From a checkpoint of a small mixture-of-experts model trained on Wikipedia.
Size: vocabulary 8192, 5.21M parameters.
Experts: a softmax router, a shared expert of 64 neurons.
Training: 409M tokens, 3274 steps.
Below are experts of layer 4 (counted from 0) of a mixture-of-experts language model. Rows are named router (the router's row for the expert), gate (a neuron's input weights, with its number), up (a neuron's input weights, with its number) and show model dimensions 0-63. Each number is 500 + 25 x the weight over its row's rms, rounded and kept within 0 to 999. Numbers have three digits each.
After each expert's rows: a language model's description of what the expert responds to; "mostly gets" lists some tokens that are sent to it at least half of the time. This comes from a sample of Wikipedia text that the model never trained on.

# expert 7
router:555487500511503520513524485509531478518511507548490472455466516534504530496503516520491549494515541491505530525495494497479507483519467514482524550541464460509494481539502520515488484498486494
gate0:509474479518489492498519538476493500505466505507495500499558438498501465511522561484474471486466523479521479485502531505526469489498518497513514487483499535489490528487535477513467545536506557
up0:520530498479511513503492500537479519531541485470487469553502513484481492495513450502549518490502488524466513550516478520548483500449513498502474488476530457515486484541522498492466502544515477
gate1:520493540515484475497549518516524453462491481502509508490553513518477463476495534497466462444488533475476497444483481508493482470472495516504515512469516494500504508462525504470478458519514545
up1:480503490507440509480506505501507508474496504514508486536519472509520463488462505537508511453521455558493503523502499494459454469474558501489512511512544536482505514529495466520514531507500510
gate2:510462499471526454473501518518458537530475515541500473464500514513462536502452502512439476466482500554526477473527517500497487484525505479463547517521501492475471520587483521527481511494518533
up2:479499456514507522490453444512499506516492547475539485473567490489469533513513511463532469480465460484501471477492490503478460519504521487491507494532445520499468490523478496523479492503510519
gate3:510482478487488478469464498541487513514509511504490477496481555526497520490506463476489516514461479528470566511495457514499536501547511479473534497525469455528543474491503493525486488456515473
up3:472496509534506461502495436555512527507467487513465493479468464493515521442523503502512516497460534477543458527501475512545522495505487514512508495506473506469492521513482484483508461479455506
gate4:513479476472519494514532495501507452512540483496500509491484508535499558528554515520502507472483514453486517484464508501506508483514469454532488511513494439458507549513481515479424512530514458
up4:504521456539505483496518479514484544517472567483456481560517502485485525532520486509497501485497532481500479491496583511502475486499500507499521509507462502517505501515459496471515478480471524
gate5:517530493505457508521502469488496528536461545529526531515495518499530538516512539507498526521454452487531475492482482534484481513513517497550493525499446464484471512462527459481454489529501477
up5:498480548465508498497539455516496499495492461539489497481466529541507479470454493499451498534520526507540536483516465502484486541523483493459500517545470492466505483535514504539499474468481507
gate6:465492492500491481477504454485457431502494482518472506534471557479558490472456489483492490500514497509522497474508484547503496520524483484506512525493483495501512526459526509498466516489458520
up6:497502482540497484517512450521547452508483511508507500529508527511518523512452561488509489445512480520550518512522490512535481459547518492513505508516508499503518498549538516526493486511514537
gate7:506465508501528458505525490542513499471473446508521507506518557539506523474456519519483527510475523481470543497480491513480475494490502498518513504495513519529506437480514507507480434497493502
up7:509526500509511485461474483442520519546525541501529514487513517478486507534471473513514550517509509511511470490509517505500495516499519505553487512494458443505476520566491519519506499514505484
gate8:493493479458504501509478561488493469523541511524487488544488497479502489499472472522518476433509510559484479521532495490513538514464501504512504515530518545490495505552522499510548561498495514
up8:466521499524494498463472503506532494521524485510512566530483521483517511523499466536466517533475506514510493511488493497499524542459488505480506500533508479458505497511472493458520473463502471
gate9:522498481525526509525519475496502497518465485503517451462564575512480529511489518485400476457507522462496510472480495511513501491526498484486493517499484479499515539519474553534506493514534503
up9:491492519554510529488508513512483522449522446490508475521455519494482524464518447457498530509486517482512564490519514516521520486482494453472524514483494506494546487517507487526512539490508462
gate10:477511475533501489493491490493469483520495478526488548526487466464531532501554543518530485463486518490486515557498436479506470498488535511530528515542492491480479476518508484465494512485503535
up10:485536516521504496447506509483510485547523508525484496539517481492501501498502498550548516474482518535501495514521473502541499520474531504495505497563513512476482519551474513461502512502505494
Description: Determiners and separators. Articles and possessive determiners before nouns (the, a, his, its) plus table pipes, semicolons and colons in tables and infobox lists.
mostly gets: " the", " a", " |", " an", "The", " his"

# expert 6
router:519467493522492505506533483482458513466461471491503493483512521441493515496472494494474496510512534491505496478529462450491464482489492535542453469500480499494503460483532480443503511512574511
gate0:535494484533521493515514479510482454509469507489499468540544483451507503510533489529518516518504482503468512494477467496496466487504483497528519528485465498517502506485470497539485521506539515
up0:473469499476505481465519534530511509547514504507534554492518533484485480506465484492528464470505513479516461531529500482504523512509583503469451492510492530484494479501518489488535473485484527
gate1:505485473473492454473514490484522475547556518478515468511524484519508491531491542506544474505455480473503478512559515494463485455521500480515527538478547511543525489479478562518492502489533463
up1:494538521517532481502507511474529492476480520510508513519477568498437469540499501515525553512464461527484505513529503489488501502472469521514459488564490508543476461524494462500522520543542497
gate2:503504534522542493434499490501471510487533485456499492482540509500479532527496519515516522472468481479465517497509500488473536532523492516543507473477445509494492495448521561451480507489457509
up2:546556458497481540456473497536521512523570522476489461511479451542509450499569499501516505505488487464484529529490487503492491478501477495506499499465512493480480510490523482534502502450525486
gate3:543502506535495490482492499514517500507521489461493471501485483491516474511447547489486503471496471480458508487548562499508517462516502502508491484489485493484519469506521515505482491501512457
up3:497551479465503478522523532536440511526455475537503482484527517497460489471542508530515500503455536462512458499488487514542471518483491501467504519549506499506505527495497504488490494490510522
gate4:510498508519475504477535488476475491452490477546496512473514520449475516498459516487441481475522492498471475500536517517479527487468538485515497514487464481504503487497501497488482501526524490
up4:518465535531518502494515488509448486517516482477474505479470512475584528516465513527541473485523476466540515532492427499486510451533477483480529432468481498499517489491527498483504457449471506
gate5:527482469482492481493537504523502503476432510497488542468441508481485495502503501500494481495493506547484484460513497504504488500492515498496481474520525528486479500469487453496493580428505555
up5:493475510478516505518522461493513511499479514478483480470497486532545472487491514476516515475449487482540506537468496483504516494518459488496530511527485467502523476524491494485509466525482509
gate6:494517482487478521514548493539523492564523503489466461532460494497514501522457444479501467489504533486508455481483517489509514485490488498507491495494538507498503501463559482480495504473496499
up6:488513537533522523512529512506497475473536492511522507461520503527487510536498508478467480498513508489498492506530493502516539455502501531505474481509468502458477495545532464520468504476471495
gate7:476530470532511458510464475507471496478486495496470492553543497516520518502497503462500546501457460482509492495491541526532472513504477489532493534517465499498553449473508507522485480496502479
up7:493495554504429462510509452511467502525516495504515538478510521486526516516488475521525498511458500502504498490478496508486523478517495488489449525502509508542472497509539471498472504534525457
gate8:519493537506481493497480462498527503479514515491515492493532513512524487504487463487496502506497494504464524499505525496488510487439457507473523508470480549516543507472542477499512476473456525
up8:517482522518481505503447475525503495484539510499504480477545518518508493526486493489459494478537512560468510528527530489511523488503508509519482490480515524490524491522509520480494498487527487
gate9:576472485451512513494514501529475517505477490517485505508497490502478539471486498507521487456518508519451523524532482497466502488516523504518492497502495478543504500519522489518466529500510540
up9:511551493540503442523553508537511512456538505467527507500489500499526446480508540501522510507499461482492525480496518512528520500507524507467517538527492521526538516486514485536496496506517523
gate10:549458493490495540486517478537485536510485494517473493526471499501496494516493497515441496480493516491472540462535480526465511497534514468502482518489465513512516520468537473491462511457491539
up10:495503514492505511502539472518530545492513494526491474455504508513422507529488516525495467500476486434489490473478487488461503464505496490489484495489512472508484474503475475512493506513530476
Description: Prepositions and conjunctions. Function words joining clauses and phrases in running prose: commas, and, in, of, for, as, that, over, than.
mostly gets: " for", " as", " that", " but", " on", " at"

# expert 3
router:485532502451497506500531527499531497497494555545513480503543480463516526536535515493509507451484475503470498470480514506475468523512499429508521445475504500518502461482480507490481516524518510
gate0:516476475482499496528490515509547511531530486479489517497476513529457536477524477475512479490458500500494483488477474487477485516555511452509512523540541469498485478533528512512500521521464496
up0:516521477534487562505486485459552527481483464525502553470500504530474502496431504512509516522527511504512514456497517518497496488501509474497463488504475508515503486484504487490455524461494509
gate1:544479470511467515487486472520478490448496523467475502471489491510536496462457475529475501510499500503507517469491509468532527487495466475489528508498488523486502488535513510503478551492514476
up1:488480518481497504523516479475481527464476488522476543529521480489508511432541505494491530503482510538478504498537466519452511521484478520481494499503463487518501526498512496494494491487502541
gate2:499483497514490481483549494490561488509538502495462511531487505524504462470503466548493532510515508524530476488495524531480502534537500501478496494464491517421500517458506504511448497492478470
up2:534522447492507493541490487483463523504518476487467518477545476517475526514508497473511485510537468534513500539515490465478538523511544531489505487507458487428512500523415510518509522472475487
gate3:494496515524503505539507496490463498449494508517513483518498497501484502509500530533429537425474524529471482488502511494475448494564473511458533481498538512497496471473506473501503513500516520
up3:535473497514531469535519542497531482476528510476498500524488480524521476429511502505540512522545484543509529476540474513445524521494515469522517503534493490495479530481473529484519556504469471
gate4:471515481497506488482521512529498460498493510500498500481466464503515520507558468484484480492512507531457509503484495514474525499507500472499494556493500489490504508503523429466423502494512482
up4:530515457461491486524534515477501505459499531532531490519477508497496480485549446528498505519544481505492538513524491548488521478512507517544515508496555508511511518513479476477482503453508533
gate5:527506480498540492502533469514509500485484501505462481503493506489488500513492501516486495494476522458495478529523533514448508478491475513486487487526490468522478516487502461474490494527550443
up5:494494497536485484512499497534486534546517468506478502533493554486454490499510492488484485512532499470556519478501521464549511470481537500481505511503508493490510487514513477479486552564496498
gate6:536511469527542490508545455527522475510514507508469481512489568520499479498470469493466486485498487503488488549509511555479497555528488465530527524522523507465488491507480476504460507474485492
up6:443494519495504507515491463545471500489541524509500549497501485487520457494451504514463495480464517545520552495487471559551495462483490466471471521492513496468512523494527511467493470497514535
gate7:515521467502529512502525475501543464512523498525494502541535513535451511548492518476532512479517483507500520507465500499478515486490447460479518460496505471479511459498512517537497514532476449
up7:565489487503519524495544518506503506472479487530485519491532521494498566509514524506473541498494501513511536490463481485503451509514472507535508529504532485504510461504488484520491480494519536
gate8:509504498501510469500516515537508527475511484490475501476534469522488481499471462506506491506481517529475502498539536486475541503539516532483481508509486514445532493511545433474498517465486495
up8:507476475494514519486514496514535501461480459513511502512498538462494497536495539485557517473496532463496503485515472463492543501500519519492492520535536521538476499495483494453517525555529500
gate9:529512511510509447486436491507477482518492501463515506473517517475546516526499503482517441472454484445471470495524468518514473480466514468480490503494461487535527481511544502458488501538525533
up9:487464523458490475501472508515489478475453509518517485506487432499522516538452545515462501541534455533503462492500541507531519494519530481515452518490479525506526506535509472479525456502512493
gate10:485478501530483505483454520503539500531504517460478501468495489528527463515476461501511467517489513519506495483522470538502514470513498422458498521522518500504494485507560496515496474474463494
up10:546492517502555473549514479513489504464555535534521492481471468447516486528530507469505499505557485487511501505493503545511533469488524483508476473504529512478500485570510466475498491462517513
Description: Capitalized word starts. First pieces of capitalized words, mostly names, often a single capital letter beginning a name: Rog(ers), Finn(emore), Mc(Murray), S, C, K.
mostly gets: " S", " C", " H", " T", " F", " K"

# expert 4
router:526470449534508456503481494510553536527565475460512530562516512547508529512502491521502494527499497477491504485489536501478484507464528504498477507474519491458511507501490535496518466487486449
gate0:542516504509505487489489518548469490545511516475485477516499483477469480527458489483524484494433524461505473519529483508462549464498516503485513523558466487509492513519499480476444475500512517
up0:491520499520498525525490527562480505493510495519556514447498508517453488484506459492525455476450446503516482486519451474556502499509548499487457487501475518525558482489523471500494520501548541
gate1:511494480455546500512536476483467525472465464521449519468484537518528491468481465514454491493530534530530485502493519522489518502569541488493508540451504515486491521517542509557508514489495481
up1:540530488484530492506505455499572542516504466536459518517489476511497513487468482483539490514533474492516530450483540480448487425504437494459514528487493534486501503510508462527497525491493506
gate2:504520447435490508484497457518490500508480505512469491490436540530493498495500496514510521509541511518465535476543488542488524530482515491544514491532493508530520529501496505519502535490513506
up2:566497465515485504449515509521522502491493468485504498534484476484477464545525471527518508497456514494512517494480493485468551493448487527515475484493456531477551533476469514478526478522535468
gate3:532510471505526532479499481509491495498528544513487482483504529487563501511438476470479492503478533494541542498547474519506483494505498488471479469517532524489512522478538478482476500504556504
up3:491491547468492485493507487520469516523477494452503510459526479487558464503517541475464518496463530500545532498520464521536545471529522492510465510503497524544501524488554495523543469491525493
gate4:479480493511476496515527493518509490484538497490498505505514501489458499527520475487469478511494530459498502480518534509516536466457506508523528442446467498482477524513512495468499482501542473
up4:515511552494503479501487514484432513496460530468484520468493498484515496487461505490520483482532461518474487525500495519498520511489504478491480507492546519525553508492538484530497515468540530
gate5:522545511516533510481474518522445493534496511477508504457491549503545512460484487513508493519490513483533490527473513527566512489486473471475496471493493531492520534489512493532493487500508438
up5:483473497468485490469504499519527486451522501489478498517510474550514477534493501481476459466542478487522493466491530531448514463545504505515503473516514542536496509455520499517543486467502478
gate6:512494504515513525451458517554484480540482497483538512472459538506544536481477481448485474506528529477478529473509503510568510468508512470509497508459508521516540497489538449463454505483493502
up6:515511545513519458505508504496476513489476554503490473520493503553484485497471475529526533526496483487525519500470562550472537480489495499480504512486462468522511525486504511485538533479527456
gate7:519496507484491496519506516525505446534499504535498500469473547498513536494534517459460525476469521496546496506530472534527532471522513483484502523520479462477506515485527506525466514509509502
up7:474528511556481553481546501495502489507521489483464445519489478505480505541493487508506451471538509488463505477479486487528523501486517495456484514463499503494486523490479491493476523463535473
gate8:501499491498485479489465491523488483512464464503528502457500487461528516546505519512518509473482495462493506496477456518499477502447544496517483496507456498553510544505484469474486521542511491
up8:515500516516495468514491553501529494489498489512519499502520497532449485453519490501530539539495513529481550508503497514509516514481480481514531531501514510510513462498440512531503465504498512
gate9:456493466529497506539486516514541517481495505502505512528475487476480480554531471542506491467499516493450471488489503476472499512522514513524473553505496497497485495481466481477489536539520501
up9:460516466497509485467494451530523452558495507464505480478490513470515489494467513474478489520487540487510499488505462504542508483536503485536468498515475501555553509478537463476516496488515563
gate10:527486434518518503513473504476486444512501484483484514531534546484499507516489525474484502483501474494531499533500537537459489479519478461472542483531520504483512509504514472478507515504487486
up10:462458497501523490481487506531461496536552495504538500515491510489542507531478511480457529494507456512461479492471493528487470480503522489534533468525555500465496486502521492461466488522475535
Description: Mid-word pieces, articles. Middle or final pieces of common words split after a short start, like s-hed, bran-ches, sn-ail, plus the, quotation marks, species descriptions.
mostly gets: "\"", " River", "per", "old", "ue", "ard"

# expert 2
router:456490474551504482456484492495512504537503525494478511499517504512510488474499479482490484518503498505488481518531515561535509545556521495514522513514512484491485554513476473549465504490481505
gate0:497498494533471514480507511488479487490466500503487501505503494442495491515440524522501526479457504499474494518496439508503548492487563497486489526532456518501518483516466472467497511501509474
up0:503478475470517504568504503496510486507489496447486498480482474506453490511490516488528492497503525504526518487494526445444497502493510475487477483510510492509530502428478514540514499456482476
gate1:504506461516495471496519546547491471502484524520528496506501459485491532502468524495502477512462513495483514477533481484537474451511501473509451526505536483508502503537503497480439501498551523
up1:476486530496471450504480511486524499540510505512493521534481501510491514495505518469541547483514526494533503510509537479499460489527488475530492499524466503444519480520513509496472461469497526
gate2:538473498488496470497517481490491483513491489527505497539471487461521489541544500474525538521515463506507485488512535509515551501462530505543499504577495530526528502463515480506494492507547520
up2:504517506491479489487523512528460524483496481500472531466511485550498518501502470469499454517508527481501474526513455537491486491525485495469488512488532487484486513549501508499506515485471510
gate3:472543489480496476505528521539494498523505519492451547485483497514492502509524567461502487480468478511494543533490473509488540524529473499449521503561494474528503520489504497506500477502529501
up3:484440489496528499511452514425513481489491519509527463515498498512486509469435459557528499481504504497524482477486479531498509501498489490504532509485501538473506448478517533503531521473536471
gate4:502513477533494501483500486518526465467515525535470489494508513472495469506507506548495544497477503469493579491500456503534519503479534484488502530474485482501513523519442542491457513507497535
up4:507459505503491464511502531463515512497520499513521507464463497515511490495508503514500503502501488522565431504531492527508508467512517510480507444522502487488521506461500480542475455464490476
gate5:492442507456486499492507465568483504465466503498510449457525471516492506505506509556497462488528509484496484482524475500484524470498536497493486504516493522510497542520509481500518549490510476
up5:529474504498476529519501485478486479528487479458551477502482521469475475503430499484484487483498562487480507537520528473483460476484531475495501526455475465522515474486511502450487511478502473
gate6:488458490498509481492494502521495484534524462466492520476509485498518517485492485502457491502528501510511500552462491536494535516475493466499515524483512498488497521496456505501484495475489461
up6:478506483482489542513458502518502490524519479577487481465493558513460477490496463501502502518557525491465483478508497531479514538494475490516494475485520528485509511532542501470511524484519520
gate7:494478448486495540508489506538503497555489500452515507484497506513474494521511523438478506447495524495446523469508472542504477461516515474464475511486469479512552520507492472487465501490492476
up7:539518526492465464493481526547472515526468487488479494520435471460498488493484514491490466501490540490519487505551511478484482502507516496492565504451519521485498509487512490541479472524493557
gate8:509459485506471443475514484484515471522524521455508517533481557529506505494515484486480510512506528476493515518475511523538469523507477438483477547504528469475489507519485496514480547516499491
up8:487533464481481548479520507532525536490486511494458484526545485504494512508528520545530494463452483514494488497488515486464503466525517522506510497493440510502488510504511510528502506507473463
gate9:525499495466567454517531490493525462488469438459503525505529472473472504493515515511503518495526507471529501530492503491525531485482515454504515515533489528519483476489477479499514555487508531
up9:497508520521536536509482546453505488533505518491497536500504487475503499488497482500517480454531531474550507555478480496504522487498480483523542538567508494477530499495444498501541551480504507
gate10:483489488499526509471535467542481512482441523485498467484535466460493516496488506549467440449503500491477478483544459530495503494507538505493517482533492497503534494498481481505466524483563483
up10:486492525549484487515544505511494479551460546481515486489537480511477484478527492485471486496533543531484485525493471495518521537534559515519509502499503462499523452489511493511475529508504500
Description: Line breaks and markup. Line breaks, heading markers ==, table pipes, periods, closing parentheses and other structural punctuation, especially around section headings like ==Early life==.
mostly gets: "\n", "==", " ==", "′", "″", "}"

# expert 0
router:483537553461512501518474508530466490476496472490505469519484488499502450477469487501517500486491476512485534509444482478532522504453506493478492484499510528503535510480551472499525500461504532
gate0:487506477515531490514489456517536470529527509511509481503494511522506521499520509502479514496525468485513490520516459546518504499547516439465527518499523455456502501469526418510466522507499497
up0:508479474535482526517508475547515484493496525528514536512562456468471472495525495483508504500516505504488498543496432486533490512533503523512459474498531513465447532515481501504505498514539529
gate1:514466514477492446525516504540485510507534487495505483452518517505516497509468489528470532503522501487480519501517510511496499481506535472529484559463516490486444492510496446538478547479470494
up1:531508505494517472500473514495491500505480568547483528495484502499516480506529549471532523496470492504565486515508499524499514526522479493471502440508504463535516479517513501459488486515521531
gate2:544498488526532435526508510516528496484490486548500510549462557532506534470507519485480471489515492482502470464518503506482540500511461502485530518512475491474498479474502456501430456483513508
up2:504526508515469501487505484530511529485493498548481478466411507499521473477509532513551497487495535541500496488487546518502463505520502500513486518499484484542459500496528441474499555525469499
gate3:490532519498486513498460485529469509514499505479467486495520482472480487529485494459517480457464496435515485465485443518520519484509560504473487507483453509507475502555530427497471478508526487
up3:495476544499520465435477443482478473499494502493484477511523508452517485492496524492507493485588441512496532487500491461468537529517468486462502473488480500502474531528468514474538485476518471
gate4:512506492471523519504506481490532446497468522486508513521559490501492472520500524497479533488492511494446496498523480477472531503516443497490532479543485519494460451486521458523495491522510527
up4:487450503517493506492536454534497493523496491534515521499506476557483499491525474484541467515509532538500504520487531563457540543494544500492509522514488501473559509510531510548534532469464493
gate5:511534496514485495479466469507479528500479481505512548461460500470456500488509523514477510473501546494472507533459478481542483483503515475425521498517464488479537495517518466461465496521520509
up5:461470502524482555523520538488545512534518481527486463534517487520538488522506466457472501516511479520491473497519520506470502492527505493525504503515523499463481498521480546518532486532488472
gate6:526517506492539519537540513474499530507457486500491492494515497518500494515482512507497510464530471505475493476505495532471495464536472495441514510535494536498480504523517435436479559475507528
up6:518488501539518516519470523507510474464480512479515490470549486466548461492497471505495536508550493498499488544486503500496526477495512507502504494502492521493518497478455487527503509452482536
gate7:529508503518506498515483478524511507498512515488471490492482466476516489516545486489491463427524492506504530452537502536493496456509515473544491495494481509514513498477495496514512485500526524
up7:506499524438541516495486480478456494496553464471486518529504487490469522498490510472489489487529471531420504543534496494504494503503508512545542532498473513516525526471473503470490487502529495
gate8:488508492512524527530491524504514508535527478506505571479518538529487485504483519506459469485497533533494491481508489538461523479507474468478545506526494496480504494473529478532493525479502520
up8:519480485525506518510455537510521562498511487470493458497546530489530497540541539502525497481489461524488504449519444486518502510497485506512505535472494453498526506515503508495503538506495514
gate9:493493491466548506494514494512544505473511489494494515487513474459487520492502485442478444504484428508493538470494510516537519516487486487482529469510486475518535456528551472531478495472519436
up9:530493444501491461466502504462503493519485433484470499513542520479465491515515455531552465485517527478498442554528488506523523536484472502550509523524521534535459535484485531503522511522504498
gate10:453491506504475456504502519499492510527504464462480475510529502519540497503500475542494471498495511483496555486500514533525477479543468489500467506501543512447500498529547484487488453491468471
up10:461527443466488513447517510475531524514488493510456504503474492504489563525512533466487509493528477498520440460495506509512482529480466495445515520527526429502467516545485526481476481523511540
Description: Noun and word-final endings. Content nouns and word-final suffixes closing a phrase, often in sports or politics text: University, team, season, Party, -ations, -ers.
mostly gets: " University", "ins", " group", " will", "ters", " School"

# expert 1
router:489494523486537505506506507466518455461517490495498526456466505506465485486510499519531519520512478534536478504523500498494514451471493489498519481507522541525450526491442516495510511521470482
gate0:491497490488475532530532507496500539421467470530488516448504533452489455512505526526482534485488520434434513499534431485491534467501498499484463464501456501484544496471489483477488491501534481
up0:563491466486479485485458494554529513490529503536518496514509529552515510502501432483509508484474517511543499505461498514478475533532530520474503517477541492498507527490521480520489530498519532
gate1:506487456468503527519521540532489449461477518513488517511501463415509509520525526468508468468453488477469464491556536523469484492522532507498476473515498521503520544518462474479510529478502516
up1:480510510449519530489516471504495538492507475502513528475492465459506468490473499459502494514483498466484453529534510513514509520532500528513519501524549503526512504517496459498518495523504503
gate2:548496471472541508517529531501504444476481521518468442531509487501478530526537485539452528510453505464492513503487502522449481509465473490516475500520464473502485526513465509460467501504500512
up2:457513484533451492480509467495532490491531473456505548557492496486478514485525491496534515481526512505490537492484478517538519510485518501469546511503478488477505488534535551491531508498496508
gate3:503508544470460477497498478513467530529523501506490506505506495530495545503524520515515512495512536447479505506535490500482496485499488507474481549469519511506486523493543455459475491514505490
up3:470508486517531476455564496507516503483508473486478470452473520550529524496502481513462500482557510490496520552496505517467480520522458479515501496497509515488542490482513507518491466464496458
gate4:476507529529519469504484487523486484488486529515502516474500509489474519549506505473474478485493513473467513480469502498491497505506535493529471569513477462528535473488522475435442527482500533
up4:495476530569475467521485509479536536558539541470501511497476534537517489504458467478478532500512507486517467518488475521487515482480498518496459554498492515539486501478522471522502494484502473
gate5:522518489490492507522473489509485474507483490474457477483503466485481497497511479481459528471524521441444541504481482502490526519490513513489509482530523510468461466473469491477488528511569447
up5:468507543475504475487501543481547509513495489549487571496504517492514483502502530519520460492489496499529513498555534520486488510505510476495486546504503528510487512503545465538504485486476545
gate6:547451474513504482495499499494490448505491493475519527517535490493493528481521521502497471477495524477504500493484484534534517508528505430502515525459531434456483511497484489480454506526520500
up6:543483466551472500514545476497482495500475514500509503489542455545508519439499523495496484482532516507492490511464464501526478506526456507533535547475528506478533527543476486522478495517470504
gate7:482492499533475496541498505522476509533469503484509545491494510474548507501502544500471493502490459476521516527498513509485518516479493483477528466484478503485511498496524487453471457497534522
up7:523514496513471507510485487493502474514475531505546519509528500496488502495549484535501520476462515436514483495556442489482450474471523503491508484514493486532535476470494486507511532526519508
gate8:539480453463521493515536508525521490517467485522494476545525495494484517460494565509545514484480524488509528519471521528505484488527497473494478513492470514484485536457477519520474531510532484
up8:510475531540517503510505546505488481497493533500476504474466499501474487563525483478537506487482477496469542465507482480493537503476498532472539479500490486464490526519535499462502469500540482
gate9:482462520524500582496527521567550471533507519531472485491491519500540485519457482504484508512495530505496520488492469495525522499508490495494513488517504493467522537499539450487505495454502482
up9:510514460525467482494514507454471531542484497535515496531493521529451546534487478475473462468524498509527463478473545532473496501502487529502525464478507520483516464502526534498483484516481497
gate10:531496529484550493515536517509503510463502512521458514493491513474490515490491519552461504481509439510533532487483495512504487498495457503542551468499477484444500489537498461492496535483502487
up10:496474501456520542538513523492521523483510514524515519533485517499463522512492517489499526505467481525514513509464545465439455460485499502536511537533468482536482461492495483479521503489483487
Description: Numbers and dashes. Numerals of all kinds (counts, dates, table values, coordinates) plus hyphens, em-dashes and opening parentheses: 35, 21, 1,045, Israeli-UAE.
mostly gets: "19", "8", " 6", " 7", " 2", " 8"

# expert 5
router:468501505471454525503470512507442515505448480469505546508494468489501494538530515473487447498488490497527479506528509490510538496494492483473455524480492517508522515503513495510523508513492521
gate0:464491464508507500514506476488474468495494471505474494493543473516493557508508520483431485428518472463515490486547440466489538482510483453521472505486457491496454490497490485518496490491517474
up0:503451498551462520492486486483503483499499517480495514489500530472463546494549506515482460488491518485468531595471504513466514495545436501444497513497503496523548508477463484536466532494480511
gate1:490503450475504463566495485533505494494481470485496495498491507541572477485519510537503466522467527482524534503516503533522534493578491506499483556483499498489531546487525485479504496479516498
up1:521465523520509480487481469461488468488486493504491508494468519496489527488452493488549508513547500516508514470500512512468487518489518476515477538498520506511509478509557512504495467498473490
gate2:510543501483485494490490509543575504496482495517474500480525521476480502525521475486514504476492548483530535494496482497517478484488530494510466526549526498460488504539523456482497534458522505
up2:508537449490504475521506544511513477490471533506458475503474537496478543507517455513496515524515533537500482459489503495467504503456567510508495511488482506454471539498523500497505516469529538
gate3:501483459496488501520508485512488523522502494531474497516512503473498504527439493494529490477519502497481465478464464489504538462488535465489480524495453540472457505505460463525502499518480461
up3:491513511557500521504496476463525484481477512489472476507510503498518490493511474492519488498502542524494483467516495496511494479535506500503504503440477504446459489506470528530472522417494422
gate4:477467499547490520536467494515480467509468537507506478478523486492516500507511501503484492480534497491496499473508507525468552485537471469491529510503472525485470528501525475491454547497493510
up4:467462547507457514513516477522528526524495491525524516478506473521432502579508504492454510480509533511494532534476529526484503492508512469501491503501521466474524498591498517478510515498482486
gate5:513510499496490509453488536503481510509483465537494542511465477510536499505539513480523473484509491526498506509497533509507522467529471501456507536526519505481483504510491490495443496461471518
up5:519462473518517513526487490489505471467477525524506491498463504511470491451506511484484543514549499496499512495529430505487521503535500488518487532514488506480460517519499516517478532493529518
gate6:518518494504495529529495508539492497516504496506500507460483492495476476483512527466511509480463482499523520511505482522487506546559550488474538518529517458485489514511513479510462496467503510
up6:468535491536535476436515512535509506550493518508501469511469515528497497532513502491480477525526565475497516488538506504529477481481538478509475520495455459480523477476455516525502478509508496
gate7:468507506442507499499506492515499488437475508488495492472513490488489546485502525486472486475492549516506495519516504497469534471482507512522490546519481539514481489510468449467466503535496483
up7:558493488509542455491536502481507472507526514550505493503449485510484518490526532510464526507478478505515555484504485525502432496467497504498537481486493498482483495486547512500519507464563470
gate8:520482456468510492515524485503460497479457485476524491490462487477475487512522504540534456466463513463521525533503525531485483478551486473531432497551488504486454483494467481477454558503519515
up8:487529489495478511486503452524559502547543542559483517489494525494481554510486496483461511514527460528475494464439485513523462497485538493475488492523509479480518504497519518518497502501510478
gate9:494488511492493531511527486477456472494479543518507535510509505468515513545507497513482501472449544451505476520519500510499472526489525501533483565518499489515462465520498473464477555541527534
up9:525507480488492461503494493505479487512531498571482496544469481503455544526468528497501501467550416500478532485514479517461480495518521502513504481522513500492548485550491499528469502507486551
gate10:542475487515544515508514526509500499483479501545481513484488527482541497505499489531532541477489529495510477525508449476546499506485490493487504523459462476502435533482460484523501510498482498
up10:509516492485536506460492504449486501499499545519474486528499503484463515499476539527505536528516458512502501509513540509445505514485499509500503478515517540501518483464491530472467461533525501
Description: Name-internal pieces. Later pieces inside names after a capital start, often vowel-led fragments: H-ere(ford), D-ere(k), Sab-ine, Fin-ne(gan).
mostly gets: "i", "o", "ie", "on", "man", "ir"